python train.py --activation="squared_relu" --routed_scale=1.0 --balance_loss=0.00748 --balance_bias=false --lr_router=0.00122 --norm="rmsnorm" --optimizer="adamw" --lr=0.00206 --beta1=0.9 --beta2=0.98 --batch_tokens=[65536, 131072, 262144] --seq_len=1024 --steps=4825
Below are experts of layer 5 (counted from 0) of a mixture-of-experts language model. Rows are named router (the router's row for the expert), down (a neuron's output weights, with its number) and show model dimensions 0-191. Each number is 500 + 50 x the weight over its row's rms, rounded and kept within 0 to 999. Numbers have three digits each.
Before each expert's rows: a language model's description of what the expert responds to. This comes from a sample of Wikipedia text that the model never trained on.

# expert 52
What it handles: of, and, New, North and similar words inside names of places, universities and titles, like University of Oxford, Elizabeth of York.
router:437456559461629517536539517458509413592479449530557522468516545477533435496430459514486513472438468555533500492528575459472543499426525516474424446573474517457503491518445543373384468451528546499559430483545410529536602520539505424546482496518463549492483562433453576418465473563505488500555550540479566511537578419416585455482541554480377445463505537361408523567504544542530471484500486541466567506484610500479564494482443437513594436524508479480515527374476495515467447547490522542419512482479515548542487440440468525451470467428499535559439454491471553519436556562474520595
down4:490562442500450553478415462544472527486525522447505528493442442520492497413458528668500517524503563533529556474470472512497516530577572526533553462500464511496509504453469487478510521416513578580507592542594467530451589558471428571452478559507440471520437440536516464478538517481486592552547451434451474435484474368524476443536490465422590475477527451516446504522588532466521555458521514427478438424553486596538561537476503561461592500530539508528510436538557491414518539560423438555520390458524437477483431432552467519453536496436479476674588492450417549534490507560532513445
down5:510508449447455502533442405555486485498478503501462514608456587494427525525523527511465419529569538505427569488491445529528449546481509412524500496451558427541570504515540485595509477520431551415496535491521489499577471549593465502571511394489556409407571452601499445465498507486491498639483469515514484486607427529485460542442497402567548540485426521547518606467493499534466526532508523469574498566499446506537484433509521414565508515574509571422450438640541475514542475488442546428554528501521437518381574553450584495479510478536552390439555535482496579557493526500492491478

# expert 59
What it handles: Pieces of years and season ranges, especially century prefixes like 201, 202, 195 and the dash or slash joining 2016–17.
router:516540594455470517493525505445507567476466487526556498445504507410595469499464530542450515513654543483495511449512549382586507575500488470429502492461492428600552507405508438605483523406515556526475600591407491499462458437539503437504460608498577587502511413485524498505503548485492465457537415569601493479438585501546589596486491545532551451548501593550571524501521552626485421538488474454562546501530529540490503472486470411453492426495545551477478503505466538490517449447467572480502521430502503565525582505447468456579512566579481441476485461573483525510472490470566548535
down4:542501567505587575542523470561521424601500603520426450542602492556446516441490483561613571477421454541503428472542486503439498422471509454534441494449483442446435501441476462483480546471498539477608527489492467401524629538475421586464530441431527521535508481529572467464491499513499511491450547641435490484539481460466505485415540536486511431395507439574465606487517527460469651539499422553487548455546570475512456538491489576562480504493487442460531491519540481492476559416521445568470580459562510500386481514472470518503511517574547483540533559495594450554470447475488519503
down5:502441441490489530498541445452466535575608513478432497482500499510552518491444528465528512571410521554424466453462446397456498555445542485540617555435531485560503491453552513594482513434454497548487562525521466491519517546526537576400485408494418555502566537525614500423516505477506483572444516506495516501578463559525457620466442552492568540498433553455506461458563479490515550506473359539490587486565499485371474483558439416516553464520498438462495489532483428425474483559480459552518500518455410585552488462566553587505469499547470377535475511564488505504557498478548641516

# expert 49
What it handles: Final pieces of given names, especially Japanese, Indian and Spanish, and whole English first names, like Shino-bu, Takah-iro, John, James.
router:561605472407595468523572459615504501625520491502465542521465500487532519472544500496590523434520510570486500511542502484499556460519500504534490559452474524488500427530527503501470446452511542463465574577450504521609611503471505547484421416407525502523518463498482471417523487575477541490493569453590453470434459393555550575479486431549543558534545538451475486527531498547469494410474434467530436385429547524450532537567555485470560528464484526480463473607522612455525568504412460556414463537452442518484519549524477498452472581411573550464572536546481491607575539536458558563
down0:501500521551519442462538462418543489489536522537536468539539427527485423348451589574484513480439465534449503556513529504445555453460536479570492602457391452512513482480566557496503516452460417535451443519438475496552493495568468573521484403545431565489504518492519479510426462581545461478481561478498483441393489514573549558520470439429490426443642524518525538463457524530481564466534518512479539544424549480402525491437474581598550565512506494521403418502432535399484491467510450460562544454459482447515489576548495548470495388527542407531504456415429564505519481513406416504
down1:592484483456425370492627484553530539422421511475556554486507450504456539620505562516526463488367615410496478563503508493435520505514417535493483521507565412500516450500531562523539527458516455533386375522495512481480470505472534456505483430528477435439510484454496469526458472497461493473452481566435543514420469537450438480635534512520364505519504467590465519544592454478509497494634516547473553512472475510478437533490544511503461493522547471479533507429479510519528482474508487517547509385496526553545485454434545547365563516474398484498463605448427491452510572509496511457

# expert 33
What it handles: Function words like to, not, would, for, as, still, leading into a verb or phrase, often infinitival to after hoping, tries, plans.
router:577436534415553580468484599497509482495456512552445518507555507418469463486651515515513472541482484526519449533500495562572444533480488522466477436474499455468549517497509498528443532649517473529424467557467558411414467537486484560451500453510460576597582487538536510411457552482567601519483579445532533467516509487591499504458472530498444470562556508492609441528558494497450525521477416469549489497470564452586501484593486587567532416459535538469438498604506396492505512434557588590458539495479468425561436518496522499458471512579514529544575555511526470581495548520427424415
down0:525452465584530514398448486489466428437588542433528472531505563453324517460492422555466512502615494468461544511383460478512493512559479467556594533508501553530548534539417403571464481523624553510458571527501560451494465587448531504560500518486508476495486501470434519564507550496522481514385518501480523420565540514510448401480466528442500481504550536466421467547508503482537501456576425559479479558568497460462374437461497547471525520543627496505559543487570514525436466467461402510501417506509531514550489545478473494519521487458443559496504604505414550532519587519390461480
down1:572466492466488378534530534495512520461474463451497531516479553472495518449458556493506628520469414527440594467490570464447454472500601470540466536511441516526515551505555493500421531504437491479512480520547478502460551431477433514435557409466506506518599449545472595527460554409535411497572497595500457553442478486411560403541497531544513492527542389395507464486577510562487561415487571486438470528388515528422476477454461430475476490545518466540554546530559576431597480524502515562511539446537501567573604477427502468479491575539508483477439541472520424440551582459441576418

# expert 4
What it handles: Prepositions in running prose, mostly in, of, on, from, between, during, often before the, a or a year.
router:548448567456538589468470482498497478594525468523403414520506481522508468418597514509535561623441489532445571580524524483587530541542496494465508473508517559422529540493490517524507510617538462459565502506540536472495516463408440521511424456631453543543571574480483467486487544467444545534484496536485490568464442431528509462446450518462466385432564512477531515481525585509543502516436551453546563560450566451609504411439537503462620591489437436546493536481485470455519449478604590544541480471487469513463499498475443498444416450561570480439545475443492495622402481517472535557
down4:492579553480561481522497509507443533490518469570496528463495461553502377413480494474543451509477491555544406478580463593412423532465399516450510477408448453448446545446497538477527553393532537460534483482531440536522464616499381490478636561418471489479471433486493448522397475481435480497459541599490478487504580534552575483504500538476505472583537444538393520493483476528482506466524438469519503465517520542518501470626451446641563437517480508592466442512575457506544539505571487467609384473541419502488542491491461472481543493417463469505517565538518493457408515497513556505
down5:494538508497504516540463525496552496511508476543523587459472520488536486503453445500569496462472480543474453436570510496528456453435440522556469480451395489443532424446507375512474520468514451532417492517573477481402486502551529529441515441525435526509491526468494516478475458422559562536559534543448455492567467525539562529427617537544362467466548500502516580528471445473500519568452516580522462473553467469638485566488565512480563377522577441412528514571512488510487452510475406456561508313542500431488498478504496362455499500515531495565448446495536534615474463608514568557

# expert 16
What it handles: Final pieces of words split into tokens, like -tion, -ation, -ster, -ament, often infobox field names right before a colon or comma.
router:462460475465396484558453455483512529491547515573480518568476515592579595601565518492467443462464460477454524579481460538493442485423516469449529489482429483539543507413489489520507534530535516542409576519495499565518459557545435402446524565581501436494525474557507537560451477535472551424515526597434521468451533525491584526537562509484525506428493470428561507566469457527514610536451527478449441480518414471399516435544537485507480428529533535550513529518443363529513487491488441445516538532504472443523543513534451373690512456454486612407567485467491495500508514382537493516
down0:502500480519504550486503520483472543464528535567390491490482514498435431469447490551433500547446565509440524538503510521507573503608435434418514614480556615442487516561427407493566530430541467530539569433518541433533507546480498506438518576529513484430487599482479511418562455534501364560482471525415600595463547482479514501526424408505529494513558508517588513451492500448491493572510488525549482382579569523554483502509518416368454525484514504449492465567547492465524451523488542534575459385567511528532467543472541584467521541559473538546429487484431486495493621515553496414
down1:597546451464423517492495500559439503504474528579468594489525491532520541472394486526478516482459431482518511583448464538509456447521603417450464442503479530572500462528428489445429436481462528603557517453524531507476488531479552518500498521483566524534590569544416498484595541438412613467529560539501458562489446494541530519510634440556483403547505573521514497466523483514454553476446607492494449476441503571432462491532424464562499470465566420487564593491522576501546518535531550500505473532478518505419604462448610446564605514446614556538503553519462497476480470406430541462

# expert 46
What it handles: Number tokens, especially leading digits before a decimal point or comma, in statistics, coordinates, tables and scores, e.g. 1,972, 0.0705.
router:560469476514430467548403609508518480414551508515484479388486465416430449508471472521424483513499496483536499470518417559432506399499473458597451464494492544459505534562463568526539561513463475497519528416464430517459581545509469602457459612511502528496440514560538558501472451511447437505429554433526455529572524516445525460435456444505495493386552620464498424471555453529422483472474515482528453446514428548434519517467403567576470524520559555561492486481502512429476489501496557419607530471498468463498585494509493459648455479603518460495598490454480395433516444482554542492
down6:512474470518559470494528430474558489451606520502589381517556476488479498561530582432456519513443524448462495496590478463497508465579522571527631519482408425572600488484461532481614503509471472537496540484468513434570431543479533494559442502483540533537479443497513508567497446636444452486457458456550401556516505582517557476433497523411527452455560513462454551476562472531474462489487507472526591548459472423588549453506608500529518397433472476416395492425415476542500472520496493468468534521569498507500592496480557582540543395468501540538477554418516481506503538386484453482
down7:443488481470474397539503472469452497501559454496558547494439491597507548537542588467458467415536425507628545528371519543431486509430485524450521470482567530495440496536470487472516440517508527510532466461369411476463508530532463451515403535484418512460402535540541533458515502477501519477465512429531496536562479481521483529454523540473510470495624397571565486543530563480495555395444593523479556612503482471421513443481503461666549579496552467463458538569506469480444436504587454447519451466524522569540472542576506496510456537617446622477530455480568507491533454510459505491

# expert 28
What it handles: The dash starting each infobox line after a line break, such as - Died:, - Network:, - Formula:, plus heading = and bullets.
router:505451576514459451446468519492578575444432554466487618585516488551462499538619514431550510511615505529446489488484439503499549457438571499434601466524462424521461524517486457521530426426452498494507387407506523541455452501464498497463535519421563463510589465598495566605531439509490502576674438482526536501451473599520532510521515532559528501435448556511427506420492562521479493521487583476471531558446449582454484539518559484479522533489568527501516494479531514505538525452494443475491617511482471522579421509525502423584546510375484559428507489518550512470526479590549539436
down0:517537462499413452562592572471501507451403474452470409521530443523546437521468479496440517468302552468444516562421553564372464585572584516450515416560476486457450523509488515498566451471429456477465440447476475465438528483444501505504469506522581484436542546508516465510433512456569511509479479448577463485494519490462540563480541452567566572458522394447524468462479555495479465484598459485521417506549512498508446445532489593506524467598524435603460432473453501351529541488542455455486549500560515505519489537505536475484543423523417428460475487567476388551496445522512480506
down1:495422565555532570575554581489497512497447551548541488523452455532462513490542537484577522517477516480525499444583476443492450495426534515519459423456546453460536603490560467415499610478500562365560434529600534509524473493390526486479462537574408398494479577441508494572448471491454497438468472511538525477481453456444563564453400542447437498478555452449487461456512531467452541445497531531435410512530455550449472475437495465469474469475500466399452525424518418566528561434453475439485628487527406542441420540546539486468575469523499571483567472508403448602484531450481510541

# expert 43
What it handles: Stems of nouns about film, television, music, architecture and cities after articles, such as down(town), film, Struc(ture), television.
router:386543559615574578467486499550512372466460511523429495451436522509592514548528504468507539597497481523552575478510476417394479469534564503457455461600591519470478443566578545482515529540507524501543494624526522537510403457522483513557480576536511548421523518440572490423450571534462453453494558510414582555559534417539506532534487483453469596449567427588463532546524422489527491543498539547497504457461434467479484439521462494584502566561473514541579541440447486595475511501489441488429481541481547515443546492520461482480575502533517497525577494536489617493495538531531378557
down0:439498465506456464583576595548505543359516524675486482550503451407543501425475514542553519479489555516502449520485601531488520511509483497431498475535545496445556411522522505436493601445370463500469471542423436459539457541461430557574518563538486509498401573517480473520497500474520554550576456516517506454430537532457505487487389406496440575473586453423539485393551494528536577518575489578536569505516457504485512520513564401484399462478537457450498486413532517529475415496524509450493452424467620491468508516529480526462500544506450504504549542495578513544513451584501437519
down1:481557385566480492522494530483472473487470471516444502640548445582501439471526612503470543519526412617488535440542429466394555463501468508530472516545517447552469513538454471536542458553426517485540480491536529487568456480498503446482535556506474540449486480456484458520521484468474479491529448461477436518505511545571486481529450521453480525564554566606478474424520561411479548499476401511515445565535565458502570547501482464515407524506456569436563457439401623504515440511489446500448538679553607508529490457605462563453472442533469564522558554533507597482535492625467474467

# expert 38
What it handles: Country and city names or their final pieces, such as United States, Athens, Italy, plus sentence subjects he, she, there.
router:430533565440492447503580547529537472497511579426363541549450628469474512476429508480574471552480477481557491499495559496438414449569484491477581545477491505554518514618576486594442526485495574481541514556457508546502566559484516513492496474490479487481448510411603524462501530467460542469434522492593479500582554442548524587394424506489507562518520508425511609510525576493518460478560504503527471515567414501460447516557495483492583553574420489430464535608541571564554510556542530545412504499518502394482519565436479520463442549506472464498518516595456605603471537470519504559
down0:519507557462496557535525498531475535374466530513581608478539481454358440517533416376478447551395441496469521556500562556389497498397513478477435488477432466456466476531570514549618447481482463513530520480485484424523445529448496518513545475478510476470556452462513521523429518524519527461565471560520494443472457521514524430443470461480541473459466505497560500466543557539405448506584551390589551584508537470486445572472551473544463472548529504589484471453424518545463477424571513441492454492488474481523481491517458557290519420481572563557534423493527544482473497436501544536
down1:501610507411497460565487536535521557504443542474443522572365480451480428520458520462531480545483440338490570514363516487494502510476511458464464530514464449495419560447441464517484430453489455490484459592573456438526522541583502565576478415485579444539552542476490585454522497484449442546469471466465508538541426581508497537449489532462439562420488477481519555617437553413557530503466495439409438522485576543463478418436468502470523574531537553511562511457460447448478510516480466469454538466529596491487478538488479474445513503532531504452507424605481551526496414392560586560

# expert 36
What it handles: Head nouns after the, and relative or subject pronouns, that begin a clause's predicate: the game, the society, who, which, it.
router:498476463477499502435504425523445456472489492369543546449429638463412543557570485430579551515449438512481519516490496462457506514410429462548506513529552565556554530436503505546522532525544529445420511536437556528549439537452473515442598427403436555474490508455465499539449552503514464602511550485577508480545531532503427457456429579514394549581467540622476546514383480565531401456589468500492507495557484451494511413520494595478543561555535460447471503527467400541447587517574520567496450462486507483532519464441491532453529482494453408512567564503504559479501557535437472557
down0:488491485536381533465546531446521447412470503424532487462495522463487438569449401610563488510613586451506540468461574471474543435494498472515573468557490535502477497534468472662511459553432509505441518608518464455554464406441588418513522519491534420462536449462595553509384573436572442568550493414489499555492466444494438503470500566594471492492516464507480504464482553573498414507510430497479506470442440454466471441544532422438518517547521491544557515584476440531467563475466593452504489467464519605593513526477510471555563505441542460514520458450569509429439489549542534469
down1:484593489459493423566582421478489605545518477495407459479397481505583491558549483412465468463418485506497503419458525493458474423570555544481503578496494534454542457484500561496506537450458527521543493605494432551421526410531499464415388459486584522534603454560498488481505416575558480495576545505548512521477544534406450568523488440457534531529481514526471436458561502523504451524533527540448489474353482577398466497526563451545421449458506489493462513527536506524523407522391542451409536549554570448495457542530454542486406528478476527560443507456414422465442528526552504534

# expert 20
What it handles: Later pieces of proper names and codes, such as Barangay, Bechtel, Supreme Court, state abbreviations like MS, Roman numerals.
router:592529426382509464512553453473485528617499399486489481488535554459454506480551528547561553472464583459494410427538544505529472563482536426512489484483471501466576446428514461466437438501529556530508517557501505539535454445451533444517523448426527453540490438518528592554600534523546443559534534497511485494518495442475554433492543470488496548491470665489435511464503488535534539605523471557443518440561601404389591457526436545446523511541533527522523582443531535491462479588441449544421546449464463494582476390562569595477524517456461463448455521582475459563520536545441509448
down0:512435609476431524562516468401531523560523554488450542470553398491497514496435477415507552537449401481570541506514445529565573497445484528421493474471530453483557534516518445519604542494452502526553451480464518484581548543504511427557516501474464445433466447537569434476615530471587452461503408504483462486508461496465529480437413518572478455523514509517530457439568532449490439441567468546514439459563542535532509488447454440501581502521482603449511461503501476568488509467472493554538488539490500439559447619471534603466476403376442391429501533437545551541479565455576485360
down1:433543507459514494450458459547541485477444498449490499524487513461620448487582453464407488600534480440458525446574513532540421576495485497511552507555531431425504596426513464519370396520427513487436434527503504389566556547486519610504446544483474449487475529508460427496516391556456574508458451480538577470483517426376447478496596567431577469536414575557592516444524464504569547488470484515526431522496503519492584582487542494484528421602520528501506554547547489482504514415535489533498519555578466392489523514456508567505508465443473494556490503559438481442480529429446508567

# expert 14
What it handles: Final pieces that complete a split word, such as -ism, -tion, -ness, -ing, -ical, as in injection, skeptical, enclosing.
router:527456418395457439458494463463520553521507530382516436488475487550462556586588484438568567508471487475472546549486564450451503545464486555427481502535530444476511543481496553499488495461615465530467414547486572404488449524418447584449512418513464461540606518576507583577520517398498484533475595520509451517489483564501401479512492462517488521511526448583514462436511540458609510545500401556502519477461571442495551404486498483545432488528471480553466511482585378437467552463417488579541521528511481561572510463537476568449457588520507450493568535553494395610536489497455490441
down0:417511589503515442524533401405607636445450497471492555401552519464401445533566516519505427449457476483497481519561538480466562427509420473548481562566449583474446500512523542563486528579465530453520468484635473428568458416536452445534501427455427543419520443537410511481535535451487476505494493502465560539429492487517549490463521486514524369550554501473538550490538436541481631514436568419452474542462483583475488472559539441490457522449517415480517527508496557516485479505552501543431562549489527470530443441494519461474527413627475514486506509467574505580555464441516565509
down1:556514526497533448466558436500495487482511518516579494552528494390402492490536467434407558482502506448474513460484528511461513551488523547564429566485441465595512511460561473530432552498457501464448546449560539530517417608489437409474572423456537519490542479453474570515342471551534363563460512479430493542474480469474487459436569520517382423504481465525389551510501450581559502422590512465498464591552459437432458397522434533419463514498377521455502540447418434525511516461531523526489501497545455501566515456517519444415509469487578572442479480530532558479548556545520531463

# expert 56
What it handles: Sentence-ending periods, closing quote-period, blank-line breaks, and == heading markers that end one unit of text.
router:503451497434545482538476464579489548618417545524552442591514462551563535489534510485602446584419474477516555549562501518584533525461512503546564475484486454470451523504479461495458537584515510490485507452602515526475457522543632505502497377514530583429439484575488545508519487462548558515479424439524515445552622541374384571437507467419520446497591498486552596511446491441505564567412527512536483461436484526572502471473536517452502512483449485545455529568500435421460528491509453498547485457528511443548523532537528459502475538483539555527566532512460595518587371580558484561
down1:455481407584485505429445481468373536446515483444539506479428593537463545470365474501459531429475498493455559518465504463521469400538487556441453544507406524513392435443479495524569477546430510521554590408515443472484528482457471530488474593550455505575498459480468461469522503506505443444479582499595442582539524490440465476561434555445463516485449543485461430543601470476441458437527500596527510396551494409540570559503474458510486537454461561487433426387452474507560466513444524482553482544419461496524458496493410506562490466455439517514529489437498380401555524476502539468
down2:557506378472468466561503449432473434532500430502490546522429487473452489546474517461549492517550491511533527441497551527464524507554477506573480509491427504504541504550615522541491553442591570507413459526479493529562557514576490504567448544416473590521450512557505514521460484479495486495465436485525414412563581570472512557533396429476460417651447414488437514504528509493400540497531529511530489481569429465443588445455511544499461468565444507504430447472519536460484600464515531441512480507455471464553550467524604496415493526477576378334478548519443459547487497610524559497

# expert 30
What it handles: Final pieces of surnames, place names and team or party names, such as -ley, -ton, -shire, Smith, Labour, Conservative, often in tables.
router:526523438519540404527544489581520485634540536508577513525417476515560519582562544431601451431502519505409494438447536441474527538489506470556500522505477535545526480480508459472522479496520494488608526546395477529533489422471485457574404434367457453527478529559534523511581553517412494518511411522495501448557499555431496535561452490536483573533485588500486410410452516490493484519583431566395434485503465531414523537487484462498513544522459601455482591527498503490415572502493455467405559635534507494525464437528441557441427523528488505415456508494465420571574559480528479513
down0:488477515510477473526585498468408601559411542533530514479524498558566535477617482448514494467466395544496504520442525462536617421481553578421497433456488482444620466436653483508464401472490450535390495425520540460536480475579495553583528492427431457443371493439516482540543450521492429558490444461508515550484469494498527505516533470557588502539540478470467529475519562533466512480543557522445510559474502526475554463501428560503487516551508491508475492362518520529531546428503452520512536546438509537391504503563569518461539509453480438619510528511459513377555530486580416522
down1:482496568455596457497595482486541597496560455498436489474491524560483567460540489552494539406538481490463459503549583449540440438478539442450504451442531568587484399508450508442512441503538491502518509389508457432521467573502436493454543515550572479463431485526494520412463484430520515452419557478477452570432465575565475582528491494475445519449402422554524531528550387506600450539381481480484492479497485532451354474487471466421555424507598538435461473483519577472594567485397520480505482518499467483417447505442545572565478465470411448521540559468483571480485492525540531527

# expert 37
What it handles: Single digits in scores, dates and ISBNs, and word parts before hyphens like third-term, first-time, pre-, non-.
router:520521545500491463503481513513488445422434516432425465532464486375579512544572473471519575578534391503506498481422514433437547447565552605433513515536544515460482478572473543530556563463471536489430615500612532456550504550495462503446471617615504521562542472515462434443580511539552568476413490435446508530442451550473523551501534479461411511479588437505558514555429479423467497474451582388533432520470461488598413511509445439514494529526465443478462478504437498553414515493479488486608487501488520424540461516541535495562501437499511457601573607470527470431515523508461494488
down1:559405460511510473507507486597492477512469450584465632589508575573473519511453607511499495484394553529473502455478524586521540424485509436483432607559563504502474569477536513518484526478528491519511639391579547465437496491593496535558489497510492498544519541461531495473551439632540495401447502575481479526432525534513525482513473460471597471436520440494533594612474488474525417547467581532542521453536541460542558570454479522415521413472620536447509471574534443528503384542536539494483449471514506429442513562519535425435538459506458462530546474524506465529515439475533497564
down2:514465551555472474464522483486478498505481504499498500466558382442526444442497542551519508518405475501577408549453448545408505561434535420482474525593509433497443405432462475411552572526491549416526515482514560540522536429500522532506532557466524516519448554492427485509485498408479482457546511567565511477433504574425473443492507487525474497479503463404514423507401536471480519494489527448576504500526584476454521577489510442519578542473570560476461483582555492466482527429499632514596426550450535522470452457443568575617634529468490444538526499567521450420457612480622540540

# expert 11
What it handles: Capitalized words inside names of organizations, parties and offices, such as National, University, Republican, Party, United, often after the or of.
router:361479537529464550522488544497440507554416531471450440505503539538552490522586479521575394542535607545565523526519511564399482474459537520515474486466415495471465518570538540428435579437427456494543503481465565574553471543577544472468458437430472577467491570504523566553535433517562386526476418545495576513512538411451512455568537593496439434558469479492442539501414536514493467496587520532483446524505488512433519532397430416490458494570512416454500501388519548566497527496548426393441549472497535509549522477437481553487488533425468511515460585565518584485485526483552450573
down1:495560504505536449525560510515463497558451561454556532584586433516520504409485547513573419553457478536475547435457381538418548547563574456415455497560548396451547527554549452586445521504557484521487489459457490471490543572457476430416433516563531595406477595543460510502448389518514476483473469471488457568492540469474542527453427516518442551538454468503443435475483555544516492465529493512452479457470518467480522530493584460458553543458487351484536545531468617482523498442451467470404487500558492498528486539488399540382452472462443563506409453520400536541485458548442440564
down2:527514421464379462569617527453559457555507544488557501515468492527501537528465472573492542661540455477473493497474485475601470575496519527498591628550411546533484566531484596559503527526456501530410515545556535517502497514518532494516502455423557500496470483573472399502441470498461563547510507578513491465478469571601468463500499556573511467483478498521523545509555519517439422540453496456486491526459419435540540353493547513515454499484511505488449508475474475396571509484558537540648558369558482573506513425485385448478570530450530489479477522591475542527505491576459487432

# expert 21
What it handles: Line-ending punctuation and table pipes, closing parentheses, semicolons, periods, and closing == or === on section headings, plus final year digits.
router:447422564511511446557500488585440534475586408560480540562465466558448472556383479468510452445566502428419521464520490491543506554456494513481541519547471498555455500457510461487524485511475477513522557425414476462484475529511530480534586576577533535466494503541420555486541479608483521640500377461439453425510609478513567497539455521549552454542452447517500469594465447601508558538405539434426452421432415524558525577472536512459476553563482519396549492593543507496522490448526462479557534484499519475514471435449506585597557521508497417542605490553492527498471600486476484540
down4:543470516400590506592545449545498604494520484589469511486420436537507450454519578460500455504379495464494569538484540458447510500526488490524493586401532517539570449378529474501518521482438444476517534478524458441503528552511522511458512540597569525479479502542549524507526460573476497597504494447425397423584512531484507402557521484497544511445476357447543709449445549470443491491487547561549448485539403593510471575502514534484510456483543540472550478493525453562579507594466399499516437552543466494567499450536448482463473495419476470481466519552509491460487513430515522480
down5:575541470365573445545565442597600603455417518591535453538581477595522492555469527490588485495492530523505549552533512529546599430505496477470480449517434477519578478561481426539432482606486548504574493488602496490574502461508511487544340495526527506484428487502516484493414519489482517493420474512456430591498538464542554494503584483565466479456491520510506514429438544438444540398503519553512487534499468537571400583432500494460520443592545507475518551475513560473548502395530530476481520451559494516522569526529514620392477480537463533498521463548456568454455539455454494517

# expert 5
What it handles: Final digits of numbers in tables, codes and scores (2|17, SD-38, X18), plus quantity words like among, several, none before of.
router:575560421439545457531549468647513446598561536492519510598487480503473405542567475437506540507497461539479481500554371486515412519477487578429493487510534568479464469500476501464393526543436572500396425426506494493527485478486511424471405450505485539552551471442451457430535458472518500517508557458522501506576523523562434489551462493427480466491520571504475450583522504575432596423523457547573497473591494582551485522495566531479557601400478510452496545427555417567491552517453472466568403428515525461547517549496451539480448527543516421595512540472498443514556575528570498488
down1:509643446561521449612520555509512493472384492483475454560485523476600567521448483499526478435470550437545587492531485509545421553612507475488481430441598542522420445520516442430476448459396466467603477423481485455525479495524570494560457581567481515498481466443609452452479593442485450492520538588524542580420423504442463548542533518562422591567459482447517560481376474514498491484532531475522478516484569445514472430459500447416490506545542497455515529467510527399496544512498494541514525491418444553470506461531504554466493519473528447423527400585448512482496481541599495545
down2:578533609395475422569550401503617591564493461492462534469557566525567499501502503533527550553446477467529480459484542489432499604462493539452525360461487499512486514476455504440542421495489470545509420524439538509497494399453569520475437557492591489478426527551583423510509439463527515508499572414447521437471548441532505613557526556493525480492470491537509500502458535483460517494521539576485486451476510549388472571514485431490514429442497500537455541520432500395484549613451491548477550502553505503479539419497457481378535481384483523484393433529571463463420522526452549445

# expert 44
What it handles: Month names after day numbers and digits of years or scores in tables and dates, such as 14 February 2023.
router:572513462490454479515530444550504472569531445423402472461452508503594526562563420502407533456477476525514533465528507464554501536506496621448476488515471570445542531559523422507420527445425444371493584549562485586551497527543544488457467520470519504513486533441468485498534424431562556563378415503500551478476463481504479557584393516474550505543481654532631523532532461467476434466536538480544529496532482471493438472453523526448455527463542462503519560529559532465505507544422522596443472456561566600485564505547503486501442454526519388518455458512593384467502536516551447437
down0:532622538470507520528439350487516526471477594371564494521477498512444531528639444483572451471465483438535563523448347493588460536576494452507529438571530450497530461490547477488529509578511442484563476555519522518570552526478483431496592502517458474483553537502472407481518436470494392496494545541449469486575492576489471477490598458458547527530441484562491563502537466502501407462462538484464502464501476492466526371464540586505475477573541454468467435490617505488551475432449508562493496515539425461537458496544515445531503545618470413513501524387506582501555484466482576503
down1:510487611413511469488520512432519509534442470487451466412532529508456529523462395505542522483465498519518632485481532411555451504489482511478544442464498543531472534518472392397566472478420500484405601522485456386484431480470492467433519599494520507561454439497466543496434515517449502587501460593488488484469474488524594458479381509556589490499583567560524491453531554471511398455561590452417451516501489438512482495544524457483480503494439528557462589475585602552442493489452513573518570635489478574493450399543509459508494527519505490450425446517413475504397464466492508529

# expert 53
What it handles: Digits, commas, colons and periods inside large numbers, times and decimals (2,826, 11:58, 0.5), plus month names and currency signs.
router:553420532511450509524524529471519481407522486492486399541525497510514456530504456496478524506545525554491558491535501438519465554522594458627461503566482526519529527467502522528476666474526515480391574406467534500556517462463515429460578544425584546453452492440409500611475486544566429552562454567571466415516499454398531521525478457426572495433568572477515467498567563495512410486448526539488537561526468591505579535530594495437462499508492573582517473453605538388462510516451577530479514581469515508508563495481576553519546470461566427519469465610491454518434480493448513509
down0:529526497476517477527540459508533548449556510533431479466617474515537451588558472503518533503501417475534592494409533488554519521516532490440470483436439506589542517548544482456542517464463593420333574532474492541539464540562488419515486506506458490448422510473561514528481475450553524568521473455459505482487561489588615509411484455488520563425528475350456537448509471509579572532518576550507488459441468497433526493533612450450556459489524536419540468566551592516473514519444521500485408531538506578464574469499621547455489510574438497534599529505486532532358495450498535556
down1:522489553505488484538559441436472489559500614501515411508448422574458494477504460511532588451490545552505474481507484502539446439551503495521451419532449523457494484422525515482482449449581565513383497502499535446435529445400511554520586458462440555499619592436429554472465452533391497528517491473496470493454487421457499512504391514479502474527485581496521602490592525472449480530501432438582595493521524527496584451568503602548610464489491498486374584497496482521408487432568532513504432475523519534554497490487460589459492543437536442601551500595471429579462457438540510491

# expert 50
What it handles: First names like John, Robert, David, and pieces of surnames or initials in sports rosters and lists.
router:443528526505585453524510466524504521618567416556556492498546536483457435433469453443578478439486571402534451547565442488489492570558412444586417556398491505498550449508530461475481506480569450543606549539467518557432570443448523517533468451359542512463475478496500457486537493535538505367519537479486553478447442509438548608543453463490523554544456528420468554468532489600539476487548406465468519478523519426447509522513480568562489419503537532456522493516546572435519469517444508536464498568581436533471555552549412525465435562452513515434386464569561571547513471481538518550
down0:519444602518503472481528509458499533542354575448490485486489521593486581505530539536563467480481451517424468468453532462439562558467634460515528528547508456400521484592625507426557549552603415561498468543456542497453487466451500508522453540519536480561505601461495549420472561499448480561431534481454406489498433442508533492455476499520482576577614505495458428580437592545619516526513477470490603491550575501445448474483427543537464550595590565470481538455611526531549500481495458490532493553517524450541474508501512539525540534539432514484500457473480421568463460493492452561
down1:468501514516482491570514476509478474484431459570486464515494546440554400456447490511513462487571466540535463501559503444421520393617389337453475554489475545529526485532500463561488560446499557435474485433554577530493436410599493505471449463430453526597553546513577579475468527422487476492529516416470484495530467451466516532450492552480488447407484476512482524446511435452434504520557480492464439567586486577432497496468462466496495560426508530412446398472494479409539428383390466485472478507593491573468415494430543498501428533473582548484424479530552538480489455527576544506